{"experts_per_token": 2, "router_score": "softmax", "normalize_top_k": true, "init_std_router": 0.00724, "lr_router": 0.00126, "norm": "layernorm", "norm_place": "pre", "attn_scale": 0.125, "lr_head": 0.0113, "grad_clip": 2.0, "decay_fraction": 1.0, "final_lr_fraction": 0.0, "doc_mask": true}
Below are experts of layer 10 (counted from 0) of a mixture-of-experts language model. Rows are named up (a neuron's input weights, with its number), down (a neuron's output weights, with its number) and show model dimensions 0-255. Each number is 128 + 24 x the weight over its row's rms, rounded and kept within 0 to 255.
Before each expert's rows: "raises" lists some tokens whose logits its average output raises strongly, later layers aside. This comes from a sample of Wikipedia text that the model never trained on.

# expert 4
raises: " and", ".", ";", ","
up0 [ 77 122 131 108 102 109 129 107 130 137 171 161 104 137 121 107 136 155 126 127 142 141 110 114 151 151 118 112  58 150 129 126 146  86 143 173 148 150 191 112 101 123 109 166 127 150 125 140  58  85 129 128 112  93 150 180  98 110 110 127 112 140 184  92 128 114 130 127 120 163 146 121 144 143 119 124 113 126 187 148  83 102  87 138 139  97 134 146 138 174 104 140 112 124 126 114 118 110 150 107 122 108 131  86  92 140  98 104 182 163 150 147 165 147 123 135 101 124 128 127 136 105 131  94 131 113 131 149 159 121 127 155 154 125 103 106 131 143 111 108 167 141 177 152 137  93 111 128 120 110 120  99 158 143 110  91 129 116 165 135 107 129 123 128 137 111 130 124 140 143 132 139  83 168 139 105 150 144 130 120 104 140 163  91 136 106 121 135 127 149 131 123 161 139 134 108 101 106 139 124 157 115 151 134 164  92 130 176 140 145 142 105 137 131 134 103 108 151 130 125 143 117 114 125 145 112 158  95 142  86 129 108 101 107  90 116 171 123 116 125 155 208  98 133 147 132 173 164 106 149  83 124 143  90  95 147]
down0 [ 82 141 132 121 137 163 149 117 151 148 131 142 150  90 148 136 148 137 106 103 146 133 142  94  93 144 153 105 115 104  84  92 168 136 201 111 116 132 100 121 121 134 138 120 148 108  88  89 148 136 144 133 151 137 145 133 128 159 161 140 102 147 127 132 136  92 168 113 103 118 124 129 119 130 116 109 138 154 145 115 135 106 154 107 133 160 109 117 125 100 123 126 169 157 170  79 124 119 111 164 147 126  88 136 152 122 193 130 121 114 147 136 117 162 147 139 117 183 123 161 146 143 141 138 165 119 143 168  98 126 100  89  99 153 160  86 123 148 152 120 107 151  92 113  61 156 113 116 136  93 100 151 153 175 126 158  95 116 100 167 112 101 168 148 113 148 101 132 152 158 147 102 125 126 134  72 105 128 154 115 149 119 101 102 133 101 141 103 128 138 164 134 105 137 150 157 108 144 153 156 135 140 127 150 111 135  72 183 144 120 181 107 131 164  99 128 127 118 126  77 108 126 120 102 159 138 107 166 121 146 137 105 131 139 132 144 130  95 161 118 126 109 133  98 143 102  98 115 120 123 120 168  96 125 105 119]

# expert 12
raises: " in", ",", "-", " for"
up0 [113 122  89 162 123 113 145 157 100 122 104 150 107  82  83 144 122 117 147  96 140 168  73  82 128  81 123  83 148  85 111 128 153 144 123 110 122 138 139 124 122 110 139 130 153 118 133 159 124  88 105 155  97 149 142 150 146 133  99 165 170 139 119 118 139 144 146 112 153 121 150 139  96 150 120  96 151 169 114 150 124 115 137 144  82 123  93 125 135 110 160 130 125 138 155 140 110 168 149 117 117 101 147 134 114 160 107 123 152 111 134 145 123 145 116 128 123 156 177 142 127 152 163 103 121 139 121 117 160 133  99 155 127 118 131 115 117 146 102 129 154 136 127 137  92  99 100 115  96 123 134 154  99 147 204 115 124 150 144 128 117 122 129 109 147 153 161 100 125 121 163 130 133 144 152 164 147 113 117 112 148 143 119 120 147  42 141 135 162 108 118 130 124 141 173 108 149 136 157 129 166 100 134 130 106 128 140 114 104 134 144  96 131 126 122 130 103 115 131 112 196 124 149 152 102 130 138  93 142  97 128 173 130 127 109 202  90 143 120 116 110  87  99 152 122 128 156 135 155 196 119 138 133  79  70 151]
down0 [117 129  72 137 128 117 109 127 111 130 122 115 151 159 127 100 102 151 145 127 119 163 120 141 114 190 107 126 147 106 153 130 112 138 115 152  89 181 154 151 119 196 108 120 149 119 116 112 124 149 151 101 133 147 134 116 141 123 138 162 104 120  72 118 107 118 146 112  58 149  94 149 131 130 117  93 146 128  97 121 145 138 131 124 129 103 140 130 106 160 147  98 116 137 115 103 129 141 115 115 129 138 138 144 119  77 136 204 154 157 132 128 146  64 130 116 138 143 101 140 139 148 112 139  98 120 119 117 127 135 141  82 143 122 135 140 122 147 131 151 148 158 131 166 136 128 127  72 120 135 125  97 147 142 135 149 110 134 142 194 132 121 101  96 135 137 127 139 168 119 159 173  65 141  99 121 125 161 105  80 115 131 106 139 100 152 127 156 130 105 124 107  93 112 128 140 129 101  96  99 141 177  89  86 140 114 165 158  96 117 110 135 136  79 128 140 142 141 123 110 114 145 138 126 112 123 157 147 154 111 109 119 156 123 134 159 164 112 124  92 163 156 102 148 147 126 114 155 150  63 129  78 108 180 125 145]

# expert 9
raises: " and", " in", ";"
up0 [108 121 185 140 116 127 149  83 111 140 174 106 135  91 128 118 149 148 112 131 115  90 131  79 127 151 204 174 167 151 176 111 101  93 115 128 141 157 105 105  99 113 128 123 146 107 125 111 109 125 147 124 127 131 146 164 127  70 108 167 136 185 102 131 114 176 130 154 141  90  90 145 141 105 105  95 153  96 142 110 136  95 111 115 100 134 115 156 177  83 113 111 119 132 192 113 102 106 138 151 142 102  96 124  80 130 108 141 115 107 112 117 112 152 130 158 104 139  95 108 113 136  82 117 122  88 153 138  86 161 149 110 124 112 114 151 158  90 129 131 114 123 149 141  90 118 128 105 131 128 166 141 142 109 157 125 124 129 105 108 133  95 161 148 131 106 141 183 120 120 132 147 170 119 122 140 172 124 170 122 121 109 129 120 167 111 128 156 127 143 118 130 129 109 156 134 169 121 121 160 137 135 146 126 137 131 163 132 116 119 159 136 146 156  97 155  98  95 147  91 135 148 116 145 131  87 112 161  95 119 142 150 121 109 113 114 142 125 115 113 158 175  99  67 127 127 115 135 141 148 149 122 128 107 139 132]
down0 [ 92 141 101 165 157 118 119 144 135 122 148 135 158  99 123 110 152 135 117  88 131 131 114 133 131 123 108 150 184 131 169 167 144 113 148 133 141 137 114 113 148 119 128 126 150  76 126 126 145 113 150 152 132 119 115 141 121 141  70 186 134 166 149 128 111 145 129 130 130 139 152 138  63 130 161 142 163 140 110 132 162 137 138 130 162 146 138  98 131 116 121  90 148 125 144 128 115 135 139 164 121 113 160 148 101  69 155 123 161 141 116 133 153 130 147 153 110 114 168 136 134 110  95 131 147 148  79 128 124 125 141  83 128 160 115 108  96 120 114 138 143  91 135 136 133 130 115 143 119  96 111  81 124  34 153 135 121  85 103 122 134 133 155 119 130 159 152 110 103  92 138 132 154  85  85 151 107 123 149 156 114 106 131 139 160 116 141 105 135  92 101 189 137 129 123 172 128 134 113 128 120 125 106 118 116 110 142 131 139 140 159 117 125  78 157 170  85 150 147 113 122 122  84  86 112 105 123 145 131 124 116 126 131 102 127 139 121 155 175 109  92  98 150  93 115 114  92  71 145  90  97 112 180 140 118  91]

# expert 11
raises: "oc", "ing", "um", "ab"
up0 [155 133 137 124 155 141 104 152 108 123 115 114  89 108 180 151 106 119 142 181 110 121  85 136 131 102 162 149 148 118 133 122 127  96 170 129  93  84 165  90 117 121 132 114 107 100  87 118 118 147  84  96 153 110 180 139 137  90 156 119  99 143 126 113 133 147  96 129 108 113 112 128 142 120 124 120 145 139 134 145 156 140 134 145 133 107 136 165 144  93 153  95  59 110  97  97 136 105 143 125 164 130 164 144  72 128 137 137  90 124 160 129 143 153 122 153 119 128 135 128 152 140 132 137 108 129 106 148 121 126 111 127 132 111 164 176 144 106 107 144 180 123 100 139 110 141  91 154 131 146 146 128 134 167 152 112 155 109  85 147 125 147 102 144 119 118  93 110 145 113  79 124 123 141 163 125 131 141 101 155  94 154 176 174 166 118 149 104 118  89 101 125 114 115  87  96 137 160 109 151 141 139 127 129 131  99 145 137 137 138 120 115 193 162 128 110 168 134 124 125 155 161 102 159  78 112  84 146 128 113 120 150 145 134 112  87 126 130 113 138 162 134 125 123 147 158 151 136 193  96 150  82 155 114 128 148]
down0 [150 122 138 103 124 140  83 136 117  81 129 108 139 133 133 102 116 159  92 163 127  86 109 108 114 100 132 111 112 130 185 114 169 135 144 115 121 135 150 115 125  87 121 142 162 151 101 127 130 161 135 110 138 129 139 108 120 125 119 102 103 160 128 142  71 125 153 135 101 179 127 115 123 120 124 144 126 125 142 138 185 134 154 135 179 131  84 137 124 155 119 147 150 133 150 135 118 126 166 170  99 107 153 119  88  85 153 130 112 148 115 110 123 124 116 135  90 165 126 124 144 116 125 160 166 144 130 123 114 121 107 123 115  84 123 156 191 130 114 114 111 159 150 156 118 112 163 118  72 142 127 126 114  95 113 136 114 179 113 142 108  83 124 113  95 125 161  90 152 129 111 147 127 136 147  84 195 101 140 106  95  89 126 143 123  95 140 164 126 141 142 125 104  98  94 147 104 134 132 138 114  97 128 167 135  99 127 123 110 139  86 108 138 102 133  99 168 151 131 128 147 123 135 135 119 125 124 110 146 137 133 126 151  97 142 127 153 154 218 166 154 142 135 113 185 122 124  92 138  96 161 159 149 160  84 122]

# expert 7
raises: "-", "c", "f", "ar"
up0 [ 89 167 153 117 167 115 144 159 160 145 131 116 170 135 115 151 101  86 173 115 193 195 120 124 145 123 133 119 151 126 110 101 156 125  92 128 133 109 114 147 108  95 104 169 129  84  87 140 157 113 141  83 144 117 145 103 115 136 131 133 181 163 137 104 128 130 136 101 181 125 103 107  84  89 134 160 151  98 129 133  82 114 153 111 107 101 146 130 120  67 158 122 131 109 130 128 129 103 109 144 112 123 100 116 128 139 132 152 128 152 127  62 135 134 115 113 121 134 178 146 129 158  99 144 142 126 106 122 123 143  95 106 158 134 154 163  99  91 112 162 115 124 171 163 154 123 115 134 136 105 138 143 162 142 134 101 144 135 162 149 109 124 171 145 153  97 173 171 127 127 139 155 119 130 179 146 178 114 159 158 140 134 129 134 160 132 150  75 111  89 132 120 104 151  94 120 131 112  99 102 154 123  97 156  98 112 133  97 129 155 142 118 151 128 115 121 111 109 130 109 131 115 116 136 106 163 146 153 116 146 158 126  83 142 116 120 144 120 129 150 115 137  91 107 103 112 110 121 139 123 103  96 140 105  89 122]
down0 [125 134  81 145 153 153 139 118 114 158 169 168 143 151 131 115 108 121 122 156 111 141  87 116 110  91 102 128 142 105 126 113 115 173 113  86 124 150 128  96 104 139 150 158 152 136 145  69 168  87 144 140 109 127 135 100 181 126 166 188 134 144 144 132 127  66 147 102 133 141 102 131 144 156 149 143 144 119 129 109 123 124 128 119 148 110 140 112 105 120 140  55 111 140 148  94 175 119  98 106 125 125 110 126 109 105 145 165 138 106  72 136 125 102 113 143 147 124 120 123 115  95 137 137 117 147 163 150 113 155 127 125 137 159 149 116 183 123 123 121 117 153 123 155 102 133 102 111 117  92  99 130 128 125 139 113 137 150 120 108 136 110 143 195 130  99 148 150 126 161  92 109 142 100 137 123  94 122 191 106 117 126 169 107 121 136 120 143  98 143 155 143 123 158 123  98 114 110 124 134 127  80 148 106 132 149  92  89 135 112 161 156 140 130 166 143 106  82 138 134 141 151 147 107 149 108 143 148 107 165 117  83 147 141 178  75 172 158 155 113 115 147 132 141 121 132 160 100 167 131 106  83 125 120 119 146]

# expert 10
raises: "-", "on", "il", "an", "a"
up0 [125  97 143  96 121 139 140 129 151 144 114 130 120 136  83 148 162 133 164 139  90 129 141 137 128 153 104 146  96 120 107 137 124 139 101 109 122 101 133 125 140 127 155 102 136 148 152 164 107  90 119 138 131 130 119 122 106 108 141 162 138 185 153 102 101 156 133 130 130 123 144 117  80 146 131 118 103 119 126 164 121 127 171 130 154 145 112 109 141 132 133 113 113  76 170 140 135 152 104  83  99 117 122  92 110 140 132 119  58 165 119 143 119 118 152 144 165 140  82 146 138 107 102 150 105 171 124 154 144 119 140 102 120  94 117 119 168 115 114 131 134 105 153 170 138 162  88  88  86 110 121 117 112 106 140 142 161 139  76 111 153  99 127 166 128 107 149 134 173 104 169 169 107 171 105 100 121 139 134 131 144 117 108 105 163 161 135 114 115 100 153  96 117 147  78 145 117 135  97 113 175 173 104 148 116 143 185 122 152 131 139 150 136 108 106 130 104 134 144 152 142 131 170  95 148 129 129  88 132 104 138 113 144 112 121 151 123 160 145 145 141  95 132  92 137 131 164  92 173 110 151 197 119 135  86 100]
down0 [156 107 130 151 157 128 134 126 118 165 100  91 115 135 130 169 160 153 163 121 165 128 157 112 151 146 105 150 164 106 122  98 136 132 141  92 166 133 134 144 113  99 143  88 106 135 153 118 114 149 100  96 143 129 110  66 133  82 144 141 128 114 128 102 139 146 125 190 179 163 160 152 147 148 124 125 165 120 152 139 126 116 127 147 114 138 111 113 124  93 135 151 128 120 155 131 164  95  92 128 148 117 153 108 127 178 148  86 143 135 118 152 142 128 141  91  74 128 119 164 128 103 149 133 147 151 116 146 165 128 123 108  84 103 100 128 149 152 110 142 151 139 158 131 128 135  90 137 135  93 163 152 106 133 149 119 114  97 121 136 141 108 147 144 134  77  99  72 152 140 149 137 106 144 114 159 106 154 143  92 136 136 126 125 130 119 116 103 123  86 158 124 121 119  90 136 129  90 118 109 135 141 124 152 157 125 174 102 118 145 177 170 135 162 149 130 117 118 166 109 116 115 142  95  87 189  96 151 143 164 100 125 126 117 121 119 142 153 173 108 165 120 145 102 101  94 112 140  65 110 112 109 143 166 139 165]

# expert 8
raises: ",", "D", "F", "G", " and", "-"
up0 [124  81 144 162 121 107 133 130 140 143 113 174 132  93 119 112 131 105 159 175  85 135 107  91 151 127 174 148 160 121 166 105 115 104  93 145 100  72 126 127  88  85 147 104 122 128 153 155 112 107 111 103 151 138 136 125 123 130 121 129  81 178 123 119 128 177  89 154 117 101 125 151  97 159 106 122 125 154  92 131 172 129 116 139 137 116 148 153 143 106 175 147 127 106 129  67 155 125 143  83 116 128 121 119  91 129 117  94 113 146 142  81 155 131 142 135 177  89 152 168 147 115 116 134 119 122  86  97  98 145 118 101 144 131  77 142 170 131  98 127 161 120 152 147 120 152 144 156 146 116 140 142 136 148 123 132 118 141  95 118 119 141 119 150 121 150 117 117 114 145 117 112 113 116 127 158 133 104 108 138 123 120 156  89 126 143 123 120 148  83 139 164 159 131 111 131 112 159 116  96 146 112 121  84 106 126 170  96 145 131  92 145 145 117 155 117 126 141 106 136 139 151 136 123 131 102 138 194 135 137 157 130 123  79 120 119 155 133  98  82 140 144 151  94 142 180 157 142 123 151  68  87 142 127 157 139]
down0 [ 94 127 159 154 124 140 161 106  90 107 138 108 151 134 198 131 132 120 122 126 159 125 129 116 124 125 116 107 164 154 165 132 131 150  30 146 117 125 130 140 137 150 118 111 101 112 124 101 148 131 178  85 130 109 108 122 104 122 138 152 114 142 134 117  91 141 108 106 129 152 144 110 158 116  96 138 136 157 137 119 157 169 120 139 115 137 171 124 157 143 169 149 136 143 110 132 109 127 117 113  92 113 154  87 131 109 107  79 118  93 128 106 120 124 103 161 178 114 125 107 135 125  98 120 137  97 160 146  90 152 165 114 103 151 130 112 130 110 122 132 142 121 141 156 128 139  94 141 100 131 115 136 130 158  79 185 124 155 111 114 135 113 134 152 137 110 116 158 126 136 137 156 119  92 104 199 125 102  96 116 163 145 154  60 132 129 141 121 134 155 123 117 114 124 106 115 118 118 161 167 137  84 106 140 123 194 177 146 135 104 126 135  84 107 115 138  98 170 165 154 110 148 128 114 126 136 160 150 102 152 115 154 117  93 156 170 137 127 118 136 104 170 116 132 161 108 134 124  80 128 118  95 105 108 140 118]